python train.py --d_model=192 --n_experts=64 --activation="swiglu" --moe_layers=[2, 3, 4, 5, 6, 7, 8, 9, 10, 11, 12, 13, 14] --router_score="softmax" --balance_loss=0.00789 --balance_bias=false --norm="rmsnorm" --tie_embeddings=false --lr=0.0163 --seq_len=256 --dataset="wikipedia_en"
Below are experts of layer 2 (counted from 0) of a mixture-of-experts language model. Rows are named router (the router's row for the expert), gate (a neuron's input weights, with its number), up (a neuron's input weights, with its number) and show model dimensions 0-191. Each number is 500 + 50 x the weight over its row's rms, rounded and kept within 0 to 999. Numbers have three digits each.
After each expert's rows: a language model's description of what the expert responds to; "gets" lists some tokens that make up at least twice as much of what it gets as of all text. This comes from a sample of Wikipedia text that the model never trained on. Tokens count by the router's weight.

# expert 50
router:531457513439510450549453516428517497452465468589502433534457439471464587466413435460473565536523418508548556481487490429565441464535463438561558453459559574517440473521416575525469535476540475537536452436557524541548424516423445479456443542448438443542543469433492469485423552445484439538451490432535521586446450448445515548544550466547470446441533503441487453486446461442557564576472433440458563455462545466574564463526417441511434464487488478450459483556449609566561526489555544390494449444545424457431574540497454452553446460439463540589438552467572566536474464519553565523
gate1:504525491484457500533493477529522533473526472534459415456559474549455558492454510540459419476589483589523488613461517435513491557473420542521515545495607425517577440529528545532468596463491516560514480457532577450517511492495448483528439457509468591546498561433532498493425431565554388569509472495531465571517595488574550531497482444490523454444563552461488578562497401559484506557478481475559497461530502459480517476526471493464544419451494451412472565470450697479476544386548509436557511431484531451491448449473532442489444481356530509499369544528511487490513503560441595515
up1:450455444495498445433433382510474534555531552326568530520455478520436475445507503438507540507594468420518568446467427418476470474401512494527504529464526517502451525457426512585509375480546470495443441510456525498499550449493535509518511417542560474492495483517442422449546462496477368449546464573497510574490491479433555501605488586505504467516485313512445533462515552488404515466523425541441509500505552517433574467569462486478466504498477484553531464494472549519519471529453525385530483485509463515412529506529550441419488494569544511482572550547446496551474368547472485547
gate2:430430473511530556622481467399467434443489467459467581481534479508504486543497423433438446490487403483522545467546426526521590464533521428510432548516552428490507628593527481521500489529537487561510519492518567493504561431476565499520354426383444454448502514460484558450465551494442407521435502459503502590524550487505505434517518536488515547488544409476435487467509431552471601547454444524424588473509424488461479567513427479490483475526491555449482475486498552409539500412538417491543462433563433491560556408503450540511456568480453479488502492484468488612534531486562612546
up2:447469514510525543535510467476503444412525514380491530517590536531534504522471475449409456477429469465529492534564426521547532490499577487476463453515515485531543546593543526468573475581523497567521523439508523522443572468478572394621443463418483499391438485471474583473505460552467452506524486491505491586553535475517517435497577537484514597509528446501481481477497508559414549475425503525423591416507431502423530585443435503522470455483529532434488561369403561473523501403499458459554524428584516514516487407504490546546441535376463448467552413484423512585545545479519587498
gate3:465462520461479469504571478434555526551458415547483510518445394457504568484490456476517509526440491466476556537433508530520579460511519428487631533515489426498539416499400492537520408515522535459555460503468465586567462541389519490487493478489482549486512461474535535476483397379439466485469484396534555481510514485488519433465419458470467471438448550531390539506445437449462585518455519511531587444564548480532468592502477414521512451548452430524387462400544432593518519517514589478553479517494538511467542553522528522498441495430599561520482592445477533443555542453603601558
up3:477514553486567466556436554597484423482579532439519521530603530510476514540481479460469566434533432545540465380637472446430419526552575456535440478474471504508463506537562540531455531531541500594496484494483579451410491494554469476519444517524511483521451558516455455529462579601510533501488563529569509526561486445542496567491575552556558490517585400554459503470561592474481452513514474440474488477358490436423569486626514505529527525430492556540552553471447610440500462485560476531517474461553475522480503420439601504469497554497446473517540392476476527525512445470440396462
gate4:552567457410479487604488571465583392438554449521499477476478457503520599558492447587473524508456433562561481532512545483466551520512402489540554524488549535536483478527506485557385521498510518536531433440515524564568411564496442498499457505456429419489495565488464515436447461474603506570447500551570596577453526504451512539484526533430457466455570525488573425476470506525501584518479469480471482469464522442500510491424608485623488583554514528462483439459430582545512482557492551456515515454529437361560425501542478529479523497435503541635403452446539468584489493540549529484
up4:472484529445526455480514519418501514567518468576505485489523490512499567469463577436519536349449504539531585417509476487451453486441497585475555488516434494512516469409468621473406440497421521483414540548451514436477510619519433498480480497445462501435483536495511409495519436467496529420484523473586389459526410453445449561483482456521436525498585455441488513485525471432520469549504490477505514442497530452423390516547496483521428438525367512571496584540493559540528553516514524521522562504384523478580493495501467522499497431506436575431395503453558509478482507581343515454
gate5:551475507416589492559484464491462541472487528511489528517514453478436544456394545548507501479553496499517542528585513438511538427510500448518494522463468525501460500525499424440472421529516465475481485435520506545595425435428463495497387599493532448516561523472502517567506522503478421501518525433496537567532510522485511565498450500565456488485459497519539548557500384471561546448474470508483451481460603604543659483516543466455426428444486508465481539506536519490534453610460446515437350370528498456466565505521481526513568581547500505674532524634556530453458537419566482507
up5:451486512543504429455503533540539503512513401482530417490462534570499465524516484415554497461551569445518466395496459486442579544502480495500551478532535601512492502442517654661529508458476517487523416578503478452506549586480540561525517503522537483513384502545489546476534512399439464478407602551557538544542464412507526455552530463501525511514577507517387433488497575497453433471473466488500532564590422482494423422455520518542543524512458472612472489451456504535425525487470536517514501528555491524474383522478487437395472431489527486391426500376445507495454448525466552539
It responds to: Opening brackets, cell spaces
gets: " ", " (", " |", "-", ";", "–"

# expert 4
router:513519521439520376539453515465542474476437447490576475571482442485496574472442476491452516535538458513526587472470487434550485463590488462536521467452552578524430494467452506539466534498601452528523460488573588489517495464461378454475468532494455478512528448446463454495493554469469429561440568459507527581461427501461528497566620465582460487463524506453417479425447468451517538565596482487469584457473519443605536446559434466574451403414438421473447478523496552565488583526557528475405429454548470487503549529418486500491471448448424561561506588478597517495457462523575541596
gate1:443594491568470475481544459480463480503428443421468498515488514437490481468445495480426439525462511482580563581530474526520518531593561429450479499489459610456441495552535452531629471533493484463459459445547579478433503536537502398472599516564500621433513456445553500498511539523527508622443504528536541497420383550502484503480466495569442521549539455489497551532553497377477539453547380521553496515452500495562506571502528568485420441524543537529580463493513539418531539570554569508367454498484471536444475528482521585486519486510448510473418624537536496449417528422474472467
up1:496506567463465471463464534493541517553485515546465424458514525556527482583555484444460506515434431448575513488431595420474474472405518594563470456480429408609496563570507471477515479614512544531466386599515539519474563510413519493513523524558458420434441528560538539589400523483528526529495538506396565465507468574475526482478530454437550527614566560523549477496494444532452523512497504577557461470485483407502536504525438466487521403506565486450565467450558598511540509463493564495406398542474501493496412525486557394459506455463483529528471552510640453509489511539496540434
gate2:412522455525487499509465544538619470500456559532544561503475517533471527578469597410501560579515527478468490527508520576401548548572409537525466436585487444431505510584533438514550547560557529502437544520579458470358467399499514550467524503430527459537487531512409489516553525565395463450484590452545495551465528532569543500548459528541443474425538557549466458517540514501426458470503459555483466604505545509536453461497416485523451388442488482516541566425518444465473463517500552504345457520477446494545482495412587538468519433407479567560485531542544591511511500487502442506
up2:515518425522513582513501485542474497448513428450551488479492531455502445536475521488457489543549444517524546564536495511417517472499471490495526425519462486461454496371505523533459483536456348457498510468495471494524494483519567531517522487493402588466617513315474508455595501551524439521517482505442573449447507481456530552530409511566547467535472607503433553448424494494486390483512487518438472533473399613363584513522587463395458433524472458483547464475583523517552536461472553478520509494495445531525492534467446537421472514400487497513432467393495487446535568489372497484
gate3:450501526532412553473505473430503467541527496554448577569531524569480513493452436513500485463482434505489521503418486527542524598492539427463485561506529470489431496453479490468503590544471576592495499494494571584480478517525466515501502494422537515422443519444511562506468477533536422531553485567391504482548466425511608461586619394487528463541467493403512496413485532512568531604522613523500538450426481451502429479509506537542535394478513501496497433562508627414456514528532493599461516588518452586507469548477544437479586542546558443530463531503532397504617434520554565443
up3:546488410470540454483439399551458445491535458520585517598514551554419448432546495534588483533469526469549462456503531439546517522470544404564427583545588490446509453471573471481540466523505401516535397619533397552538508504562483595474572471413486509438496532495469564510464507517488456447459547445535542489568501460434602542487471504468512490600613520423482494448529497430522521483360600571502444484451493469467508400503480467477440520581460516554528550428547429510546508492448547474461456447482509417489552524572549468519507493597529546476514410523499472488468555536535529510
gate4:586462486491562515548518495516579428438466399514556587558407430531521544521569477561532525422530444420482560491468557467520532571526576509447507488498468499533455497536504355496553580507587491451434581468632402550394476484456394495504569524501506558487507510439515552538487537470430568474463512435512457535497430614575443509481544501568512516496487471437471462505497504453446499507472509553561510538526536516552474567492435418499461518423504528556518491501508455554495585338538512466495502480458557397524582486563509541499502461571495604604529548486540466511465518541565493515
up4:454483564505498532429528516424480520523569567539461467542646523435521562462500470424616419453502451550501469503475457491450501579398409448451461395529565446540515493507461630532434491515450526627494554426467542513503531545510479536478480517491522450615459486534559434469496532482539538567562435483501456422508566490395506511504496518421556516536559546431613577462508455525513457496450536526538470458522469546462501449561460488513560499483462433391553554532458544420502412594461452502571503486546463518380418490493512473504537543558507533428487496449411513508497504451511478430
gate5:509443489496567367458556504509527643435490447566598467484439473532509475518508528493596558519464480561376606493574464479439514527503492456512524394531434519569496504556425513565484543456489500497519553519488485477516485342451502408402503497503562544548474562487440436514469531465434529484552543480509553488475559479508518537421570472576585513506549467493434543534532604481510486471478522456529526530424484485519532485532543515578506548484438393432396488425572478519442492584513545434497492435530535573501435459523517563462485460527528604444404475478483545424577461465551485487
up5:480466480539488545477456543488523511478587469376545511516555464518481470550477478510636509481519481503480562467458474531509488586484420463478522563513593515413541490554517510515513476521561432568465503350499528454569550495536509377448528482564480486553541527499457447539561503501551533421502466490537488504527458610545557432534455571514501479565638453543434460404392499401596586490488494531444592485443482487522527480504470536518542460525507588497452470468554442510454503424494466553593516573504497477539457487490430526562518560509536514610487399475369419570548492519475556515
It responds to: Prepositions after verbs
gets: " was", " for", " of", " with", " in", " is"

# expert 0
router:529504542460551478551465546457482436437464465563547426559483452429453571471470429432516540615548447528516523482454499472580465456501484449523551450433564533543484449391499503547518570482544501552539466435491533551585537535478487479422477490465451424590582466433491472454501545430514442578428543498541498524453419502447576541519500480541437465453530555468398422495458449496552475552546476400455590444455534516498553438563478500537440473499378452460471420540474532538553558566508545425471480389513400479496545549451435413465456454441424496516457534423541588541498474573537543520
gate1:521554564396553587624554521519501451487486517422574540572554490423473484559504449433547447504540430513525466456514475506531516484461519476512468532534417550407579442376516400567487578532428446518503488426515428561582471522512494486540518524581444514520555489513513552515462526566518425562449479508469514510477430491468490538581475469404503523479464624535494503536514526536613465491500520373469588514411524522452549501525467652441492485453463516567513460574464442507461490532469479427438456425510508533502548533482531501347430523530444537516432497498499500433460438536506536541
up1:434471424502433424365480481504503539546412577522548517476458517473517525453451459497461492548465512482451496496487483484523496502441464507423511568494600453511511589529462458392477448469598575529498458571483596561453498560462547526446430461448474479483429463488464426452479452399456436563543534540543373460525571557589534475532558499551406459493480367504517511526506481467514539569518488648490491515562506515508571535488564438512419491571518526503422540476618471471542500527534518608433541563533527486481425492525531510601562509486513490551512591559485437501504431507540562530
gate2:438407498499504504623440555494465487459524551582531447465506531444533518603503449481539414529485490570588454462594517502511508477557477491516435520454477452504512566464513397501589549473525488534507450530469505518575504567479549540474490503482464609594562439512427459466573462507543425618444494562572418509436551610519615451512490542500431478407468505537379489548471543584533424541542441479449558409527523378486539461492553515474538509582473515526453369478525528493541528543473463462538516433499474491483523548470476440550514509520491470468537524492446533409557480581435444479
up2:542427519521476552567504507470614466520476522513588395476528430453439491573588476489502368539549455556534447460566507467508497503513491504550480399474563539528524617508531522516545516413494517513596451615520427527611500517491564510474512461493501570546512464440516448468511491511582445532441389460505534517531527579525557449501503595497490483440483496590406475575490471520484468483511399536502565496550555458500467508498529545480463515526653486479416351504531479448614452529385528536534484454462457476531479503541504493539502455449476485447499437478458554506560460528385481512
gate3:545447535560526480565431500551453462570456541510464452583500473539466477559490549527568523473440453539547522410458439530514459541507513502443488592447498473434519507420516407473481491548465493546468511526587626587594386540549552471452496419457499618596438515429537494414493390557486375479494514589492511604504533492422565537451490418513547446478540534561413447515519506470540525490465453541427503496467519613453516478593509574504491503534569543442505507532569449586488550521514451545525484460500583462499520433494471471415547440473417526441422530519512518511510516565504501550
up3:552451506460470529549518496495463482559542534537449443540536415479530445568509596581584530459499458581497461498482465484506399456487489434509523528517485439516488416448465481489492457488500460488528541438390551609564431496512563457459472456578537548561476603498597492499416462537454520554494441587472488417469497450418509467414550445476507574424469596567428408476523467544481591501474459553451590499435575528495493532596472591444525545436559557404468495472495449558540451548454427556471476428469521526488558447452467515487470531581468533431468470445487535554609566507530428496
gate4:563538509443482486509548469469499489567504519631578517550456494486532531486470466466601464445613481595484471539514521508552542497518525447452514464523557438473585510416504442502513487483496507548454396567444494548502591509497451427460499441457428532466517514456488465497557478463553557656460542517559547563525503380483514557454495540497527438493501465523507470502523458569524407367589551575448587483466476463571532439589497462500518475540530572422581418535515472435589484480532566464458452459485499453593465632471476492588569531484488479477525456452466541492492447603449546485
up4:451499542491480469427449472515466526493511553505384447483537583510408523450488560488481554555467510486520569493573496490539490459477578535534563540478473562489466507498475520445514385588497411450430516476479527518350445533530429459528621581468550511362507491482500447496503459539464383361544493490496412502506499580506559469516506516527516552491476560480416529477520586471511529647547410544514452487566553545483470483451519513488471484509553486443420520538564490585482541559521493502541407495412478560527511399453525478388468435513504551569457568456526444515543518471542511432
gate5:521492557436539472602423552537401450564437477524465537515442483458463520468524465477483600593458438544428531512536520537517520466504468561436520540452514488422530547439566450531418572483443458568472493570423503497515522530569559423425423498469463640559499508479527560482502471456484467485551479526541472584443483555524488617475477419517575457524466499553448534483593378488509454527549481440483554544481537555508436498453577533523458535603423505573535486490560436411550521538454444505498555480499458510487532575533524381428452489452404493484403484488485412522414438515515453506
up5:497494526486470525614498520516537498476470523455524471406520462471573546479470555556462449507522424455536512482521435538526546438561557419461532481513505439396455429497645480535524460429520504537518486476461437588555534521578520438582425402450502479421419490492449527570467459534443536520435509611542580427450488440519532418496476534470515453457446529529446399466431613440489521496545586462493538505539442490472557516635579486491470508587436544494534450469446476534455445442540494520490524468542464515523422344523506561496466615474481464475487493539464468466474436519451462424
It responds to: Spatial and relational prepositions
gets: " of", " in", " to", " on", " from", " at"

# expert 32
router:510507577470573414521448584456500443463458423489567464515477480453446588463477453466451524553532451498537541434473469418512513451524462426533566452398557556494452478487465545536440516479497429526508476495526552603541383502443390450467474498412441473536533443411442495432482551442477425550410567451551551542463443464476542532522586461573490463464529490441424465478482468462541517560588457456447600456433537493528519464551470424565442422490472455476448417574452515508522528518502550455449445446556445483462532518464475451477478405398414565507472520422557537542470467560574528545
gate0:499504537582480505380448550565581502537440523542462461495508567496519530562473472496556513514518528453452538478491472456412456456387498492558524535426588542479498520549433482485431474557424433502498519507467527526531508538508426522553534415413363553506521449479468502535508485533564462467505487518557473476485510509505519441558505552499561561532506449528413508558421570477488546426551523442469559481488562513532487475552645427422411474570537568531413539565485446412491509592548561441525416476584549569501592513492466505471448356414509461547485518474453493486477449583419504588
up0:425521514497412463529488507515514495487467580450541476554518448534447554457528529529561479498431531437668481429527513502523553541502453494550533513535494459542552461465471519532474503418545534489494549436473481530516507460480523551451491495632543450585497468483516404504550586511473558596635539483460409514530571525425561537521452439453512450564527497372584519504515531456574501540473576542527429432526486488474593501479407588423470459492439469455444524462491491559546419483442400558510544475554525516407426552576543484556576546523498440484442458457461529534549441415496417468
gate1:499449486521499401487465514451439450545433507479550524482597513456533488459510544511513536560501477538470535457507490468495589503550524483494472466430471584510507482485529426533536489536497510519492476491490330550558475552488425559528515540459547501567423504412380514418519469424458506635421415450431517530618455492542473520418600492536517428566462448417527585475542431412473561511542524515415556512450544527516393454537509510581520537527484600475463570431521547475544525528506526523502597488618518473508549532502433527441583486533413500511510443428547514476463524543400490532
up1:487514492518469450414472509444559555520556474561463472542487553634449529549580520534489457487463468537540552588440544481485508398461443452576522532591438468540488505558496500580549523491473464443476526488624540499451533378503563446523507484415386470455480537501586518470481415458492545454508577538493549492459445524548419432515477511493440534506547529466483521478409603587512501553451507542586496458429472528412543469405456534512429478441545466547517560485530511438496480455491539384492397517413615461488429481542486527528519426612528489505419503458540531534508520409493540535
gate2:492488467403457482494513520528503541517522488514432570450623486538476554466504536475533623607566497553480537464485456430504499450512452395534551508447610517374506566455480416482493539465515433472461521566585535445537535385542405428510569485463497468543559518468505471559491524518479511513578533497452391423493506443497618414553462497551487445479423452487377565525424490493536538453403502492441527540425437422460514483483507417480471455541512529538505412498531499528521462549441465535614574492444501534468418572403475529501523492434520445463522512538533476497529480531526498584
up2:477512439668529624449424521541431507429523510426464508607521540553427498510439498428475454508553478531488400461522437580501501512475521551478566489572525424447526484492567538445411494507521495494405417495505536554464421599479612415561380380436500492434456469553492592490515503573449440497514514506549604481389521518421490536490530535446515416481515458484536488512499405451467470513465439542483555579531581533499482550496475573400503509455496447488444514469568514499531568489557503497461500472492556471449473501534477508451483521569509528507448540475500507443533562561504525418
gate3:547492465516426342534518488511535469534469458499492537443435506419423572482482517475555504579473502667518537522513390432535549498597500478459522491532594520538519524500550524514566572516432518487463587577455512507460451498539455552514533507460477584515470467529558500430526451486521519550532521481462500588484420487456484492586509539522527485459524482464491483485500487595547511396526532520534540519443487564559427447568578479597442536449481569597565417421522480491539420482497505439474365492529502466467472497500447467479535462590554392498581521504513548429537472548588512629
up3:448572497535402502473402525536485552413487602465536468483588572568427480468512517445511418456523556438536453533454478475490419578514467477478473493559489420465433358493413471453435498471562449542489537423556545520492465534574493463495468513537495591459559390437432526491422575536561547438465588484451525444520492432596564397505564488483604514601454474499508552490511539490502545464511507505473460429472519585484533515481460495444432481457410559578455536579469481461512479483531466467506450490470575486460490467505493547576550485595515457466566498484535602481422534434501426523
gate4:393493506559559511503469511540432464496563524467552455529545584544458475461450477519474627536420582519527461452545613480479478436494502459509570424478513476421446456475562358541414548567466427449428548514472520548471437559464422414520528560407474450457545462518526499517446582559489491528456519569514587537452511453521565502647537603505558446544454575595417464510501501486515471530557471465518519483504521532492474511511587491439468426539509536513471451494456462468495538541503417460435486491543463470506408498511574568474464386432499522507411548533450579450471442512547479518
up4:406381579460544542548525533463473499505556479576583468435528486500559558472474468457590562496502521399432507559508428577469516523486501469592525485481528496545511505521462488550455491481528567425442484511507495442457400418474511531446501436498547454459562525443526589699512503438473529556426435447515563449459524458485463441481474488487450531526427560495482503469511529546408599505513499508519552514482493446483413398469521568414506506479469532493477441462496462467622505548442560614481469395428514459503464538554499517511522486538515466462551519428576469582605415494510544458
It responds to: Prepositions and auxiliaries
gets: " in", " to", " of", " for", " on", " and"

# expert 48
router:528509547429546462561436529459461484417456458542529458526444448428454535449438420446443532552574480492556603432441489466533455466544455451543566446441558502526452466406458569512505484499610465504511435421548538544548486457452454501448437501471418454561548456440445554481485570495444433532481553473576529540456511451449568479517556452573451443471539574452414452456452442431540542535564433473450570422447552436568575450516478437531472432482481432399476483513469575575518534530539546472498481422532469468486530566446457437504437454460420535556435574484551545530470423538519545560
gate1:469542454546530538468473461508549524459443511439495496438488473509496627477547488498560513525494454481488530513504462596587435473550484472507564499619584472432451470520487451547522533493542506429431438445474504470442446519421503435421472497474466500404544487508584535463455538468486516455486595464497467405456544538460555449454616454516597541471509533567492606536446462563496555513448508398442488492486491519542533561552503536475369465520488456415424476409498593470546609494482424585527476472506432486540492532551497534465539441489413509399408559541506562485483620431530520572
up1:488463522533505553485484476397544546535482465519465514482434517542488497540539556547579531510605465554527520549445521455550479482422398549523499388520552523463556442477525557485446544532439362555566481462466457548583513459495541546461541495515537464484521559550559526523498460553448465384469398624468481511582458553406454581547491531482470438456476551604542491589427526610504599565506526544473476433528462454511490510478532455491532539574562422470493520484440518493480428524454481524512569447564576461470418493506447507556652471456506406576489480475482438519490503509486587468
gate2:564463490518440459499491435422444538483478466490523438548481430494508504508523441512490581469523436535438465512502483489604450413582530451506515555510527586548475519548467527523554478499517600483538475494496503512549496556410431572395400490541498502543561549580540540467407461533524578415497435469578454500432456511474439548607428447482497507382469485505532511578399534460507605532522475496359488499465538561537561437431539572495507557528508419461515497496527582588538503504462563492568495370469430572460400581518533513499503474571500546547441540457506564541502516492583516504
up2:560524513546506415541506472515527441499399489518594474506468522478502481438486404557492484489479506437500362512496548554545522381544533488431464568436441595515421399447451549535479469445538564575495472508498428493493493481436494616517449571588556484539594507494559578439455480529528567432489544451564527513447406457572506509499393490487459490449456418675565439558494555411502491544510481560495467562478578583489517480435463575437494509468439553484505510549562480527530474528498573500466525421471567480503474605578555513509561506515536462494460500557567492546493507505512505510
gate3:462461492549538537452486424427468412475464532516515522539559528496556509483569483425533448489520556567570516507523518498511487557481415511498566570478555579494458559614415446499542511514494507460453529436492501526541391558419419533404397486395455445575533516460562462452396412542592538601571473457463472480527460574466525421585464462541506447456509546451493609471497572525481526465542462436480544443508542417527580520467493633590492502518436493523526524550512524551388426516521521547549449557477533556464466563454471462536510489467434529457435530480536467498471453500580549455
up3:476484460503507463512551484497471455453460455537507495553501565474485436414487557450451545484477505587559498514504486491491499449526547465371527492457553553532523607483455537397567636579357530531436511493509532424533367543517547489485495503527441455490544524496514493461568530550492462594494419505438544501427491541469539403495489549465520483489518619463535536527545563508549506449510437526503544569455523527498459484487647518472484601619535475487537460503481443433461516437470549516588518497381549641508518477440473473459495459534485485381461507464444570463468576549512472457
gate4:516510472423484540567473463473465507506447574614464469587547474515530528316388472462547478606579460452528591549470570607514517487561537510421517563473463515447424371452511508475524438435515555493450576456471535549576499561502464497502522554516472476430610539485536497580457479567495486522570449520463487500494496395473492431482523389510425520505479531461451457586503568549479495522472532548506470496426561518513549395410521519470473416495523448425520560465516513524519440510561481556525518373566565519488457497550496493567500530484518508543441491465453488512433537486515447580
up4:554576476478551474528453504510464496490455518480449583550463458497531466552466543455520566430495556480516543493539524556516484533484515554543442508457562576446461436476484469497492391458545572517519494463438434542544478518499531573427527507498459508540488521515478475525472556549453510551564382564496490478530388480435535531523550517464372543484378533460522541423561498491496474509509491480404507491504553609505431404500468540457455392493556400456478516442522522469433366518514442566631441503532460516611522633525488503473576530456498481583555535483524445431351519455512465460
gate5:486546410520421475430406443534483490563488559398608481503525523517429528408503414444448511568484472408471507404554569543518507477411470403560528511525605483515527471458555495554498522506501520429465532405501554508510491550496408378427450507498513518457636414512497488487506519446418529507531442453584483474436487452535559585531506476548427452442521505447412416515474433481485458532532493514392535524414548478495465498476537619564504530538501446522545507494487524452445470453500501475540435459543494463522554594514599445527455474557477562513440505454512510460471430484597451481
up5:555532426528444518507557487529500448378514476582502408442492518494499520515480520488454555504498493603567512433433507489510552434640448574541543621487486477476469574463478514599560495523515544525473479405491500477572521496603489530452459471435494558459572553512565530456412425527519534486471471505493574477483466442449523353560480507461441518503525451573536425565468477537444575481498571491528420583488446471582491418513474521470532557497508491445542533622481511497613448558557487441578537538526520478476434417460443482532495444533547626486452564449494497444530571529501491548
It responds to: Past participles and verbs
gets: " of", " from", " with", "ed", " for", "ing"

# expert 23
router:533451541444531483542456555430541437434457459542491442534452422443456570462450454470455539555549460535516576475452495423567458444558440469533569462434553527538450477519454512535455536467552449518572464452560534529546437465435444439444428485489439464522535437418473465484410538469434446554460541461531548480456504488439505587569528448543436436444549537459494433451450439425564547572527455461462574442485514480590562411577464472502441480466448483463454431558432551533513548571528523390428450489573471475428555553443451441482457472504498556534453549476562580544437433513609551517
gate0:592546501432479444526558558491470408518499476561492452455469445403372539614449504481547488496476482554503535452428417350485486405525567527466407518392567508561479507516496453482561513470519505481467447515587658461538445438513552518512467588563479508563564451415502501434489558469422484414543516502552557555528551484461465557590516477502417465542474507589535384469443464505567533557587543600475489529537489531555503429530466523540554495504506463438531486521509403538470431478465508452448503527454481483546502455495491448424533487526538481490484521504555467530532427531583480488
up0:534530484510519516536574549503476415611546553548505517450415349417494502623437516396493499413496495546504478438482439359523473413462522575473408471400471494475523527547521430468513443478501525452449480530512546448586500491449532496535514523579510528582516513334525454504522566459429535396544489437508521505567572518466513567539507471471460440588410489564530449484444440566576449600587511541486493553484477571518536438506452509479527493458479552454547441504497435492507423466490464439502504468437461444495445492527510455396584526530508457516501528565529480513516491477520469474
gate1:529503524422520520550476557544455533493472489532532447479471502482484566520458496484479558516521524510497450472455558490532476440608464493553522525496548537432484517367501374569454555569544501472457542509569591567537523454436530381534467484555498506562457522552483578478459551497416471509587454462479479407462510563534563515469476490493549521467487405503380499419519402461445459492538549603540509538537568453456553546577545484470484515494469572444459525568510539464521606492523508488362457508449564469511486474440536518415487491448480703492390555512538511430555506532517502462
up1:584491547527521498549564536524499510444441538554527561542468444522586546552483464513527535495479549430471525514531589490505582421570546578506534544524544528422545506465482348492524478565558505453539590543526513479471463464526404389512460529521548472558381439513515555513457421515430506432533435477488493395492573560554496480481519471507466531444455492485505498402571471478461499467456531488547580527484534466489523485602615552490431515459531580565532508547554597515476553442515503510487449538387547482546545518510561475384433559446481577499490596464518457457572617569474499455
gate2:525567502479489468456486458475524409410448529558564534429546609415510545508532570534420459604527491469512552478438547389528506489580526563554514537438487574548464433545525507556475474535495493552476478532455505572425514411466494559464559537516454432533465530443486549466502461530467476670470492483427531521468400395522481533529434579492496474475578538416507486375526483449351490539461481498537513512496441529562532499553482465562491528451491511471461536567546595456516579557531578483447487531551468545482489517446445413531521551606536597562524530513493558474518482428532531511
up2:534461479417495421475502509500477492439491487582574493435468544444595582533506462537400461532497495387480518487478497446540531499569551540594472492476456526562501533577496537534542531527402443631443459497463497496354509382513499485516540449591454492487476490580522580477592477434513469627464533533420593522522477483496552514512491502468573505528555517403514516440562451487391484432396479512598521520549468523567459546455497516563486541492490477447586440468432536461487508496492590496412513463518495538437608444416493467525448536569500518440486518421454536470516520482571531488
gate3:457476501475591485616543509484530451562543578528497497467544526479501580488384486432570501525575545477525525498480550497504496458514506556578525516467519594473447483547482455569466474441515444438502607408440521522550644546527534447506436444523459500542469480445407440508479577425473458460481615577526431522470526417447481535470510473590503494471516484466501484440484552500465441539510548557579549520578498438602432442569426497472453547472537539461437550530552573469496543492527595415446414553531480510490516480555475425610496553559495575476452492514513500559460387430430508532
up3:538587500547493519491571540485542462508521513532487479494544493441408516588369531570523460577615509492554572568472503544513504506494545473599406424505544502527561492497447444525530456559520504452521561490491434472589522494472542543574490474556527540527514600496476457435538500408500474430587479535523623419569511582481562573392492550615459473508511499529481501507515505544456413476417465631482484515438559468523496515484470551432480552533570479499389488476458549452502395491425607597490493597512469502520503528479476519536427560555530522546572447532479476498461415463515504484
gate4:502400529503549506489525489385528461495408455536589497450502514482549552469549548518478492515505556483560400547517515496535476426540469543473435547589439530500416403435512509542514487495585445516526502542445572536501502588543576459485492473514447501558541472417479490465501548528568447478530526539441545549510513580534444592554496469542469568507511546454524473452495467473416510679542588501536526528562588517589506479506500554413385566537498519501494444553430504460446423570551554496437545447567547479483431478498457539434454510516483567577439509560576581565393568456528525456
up4:479378526453549525531625437461536550507452546432627505426436515486496529500451519430484497501554590466418488499447527585533492429506481540461468450597485544504390466553435475556511588470542506519543568560450389474464510524464480600467534502495490497480493438457544438482495498424528474564524474486507456504508470533522379610530493469500518491525468466523470540621504493383540450484349492518516475476479486550498512509571496477438489557554456520419459516517455520512469407606547546580492515473525449549388570444580544505540439482473529409516440510481471555463509520480490578440
It responds to: Number punctuation, spacing
gets: " ", "-", "–", ".", "%", "/"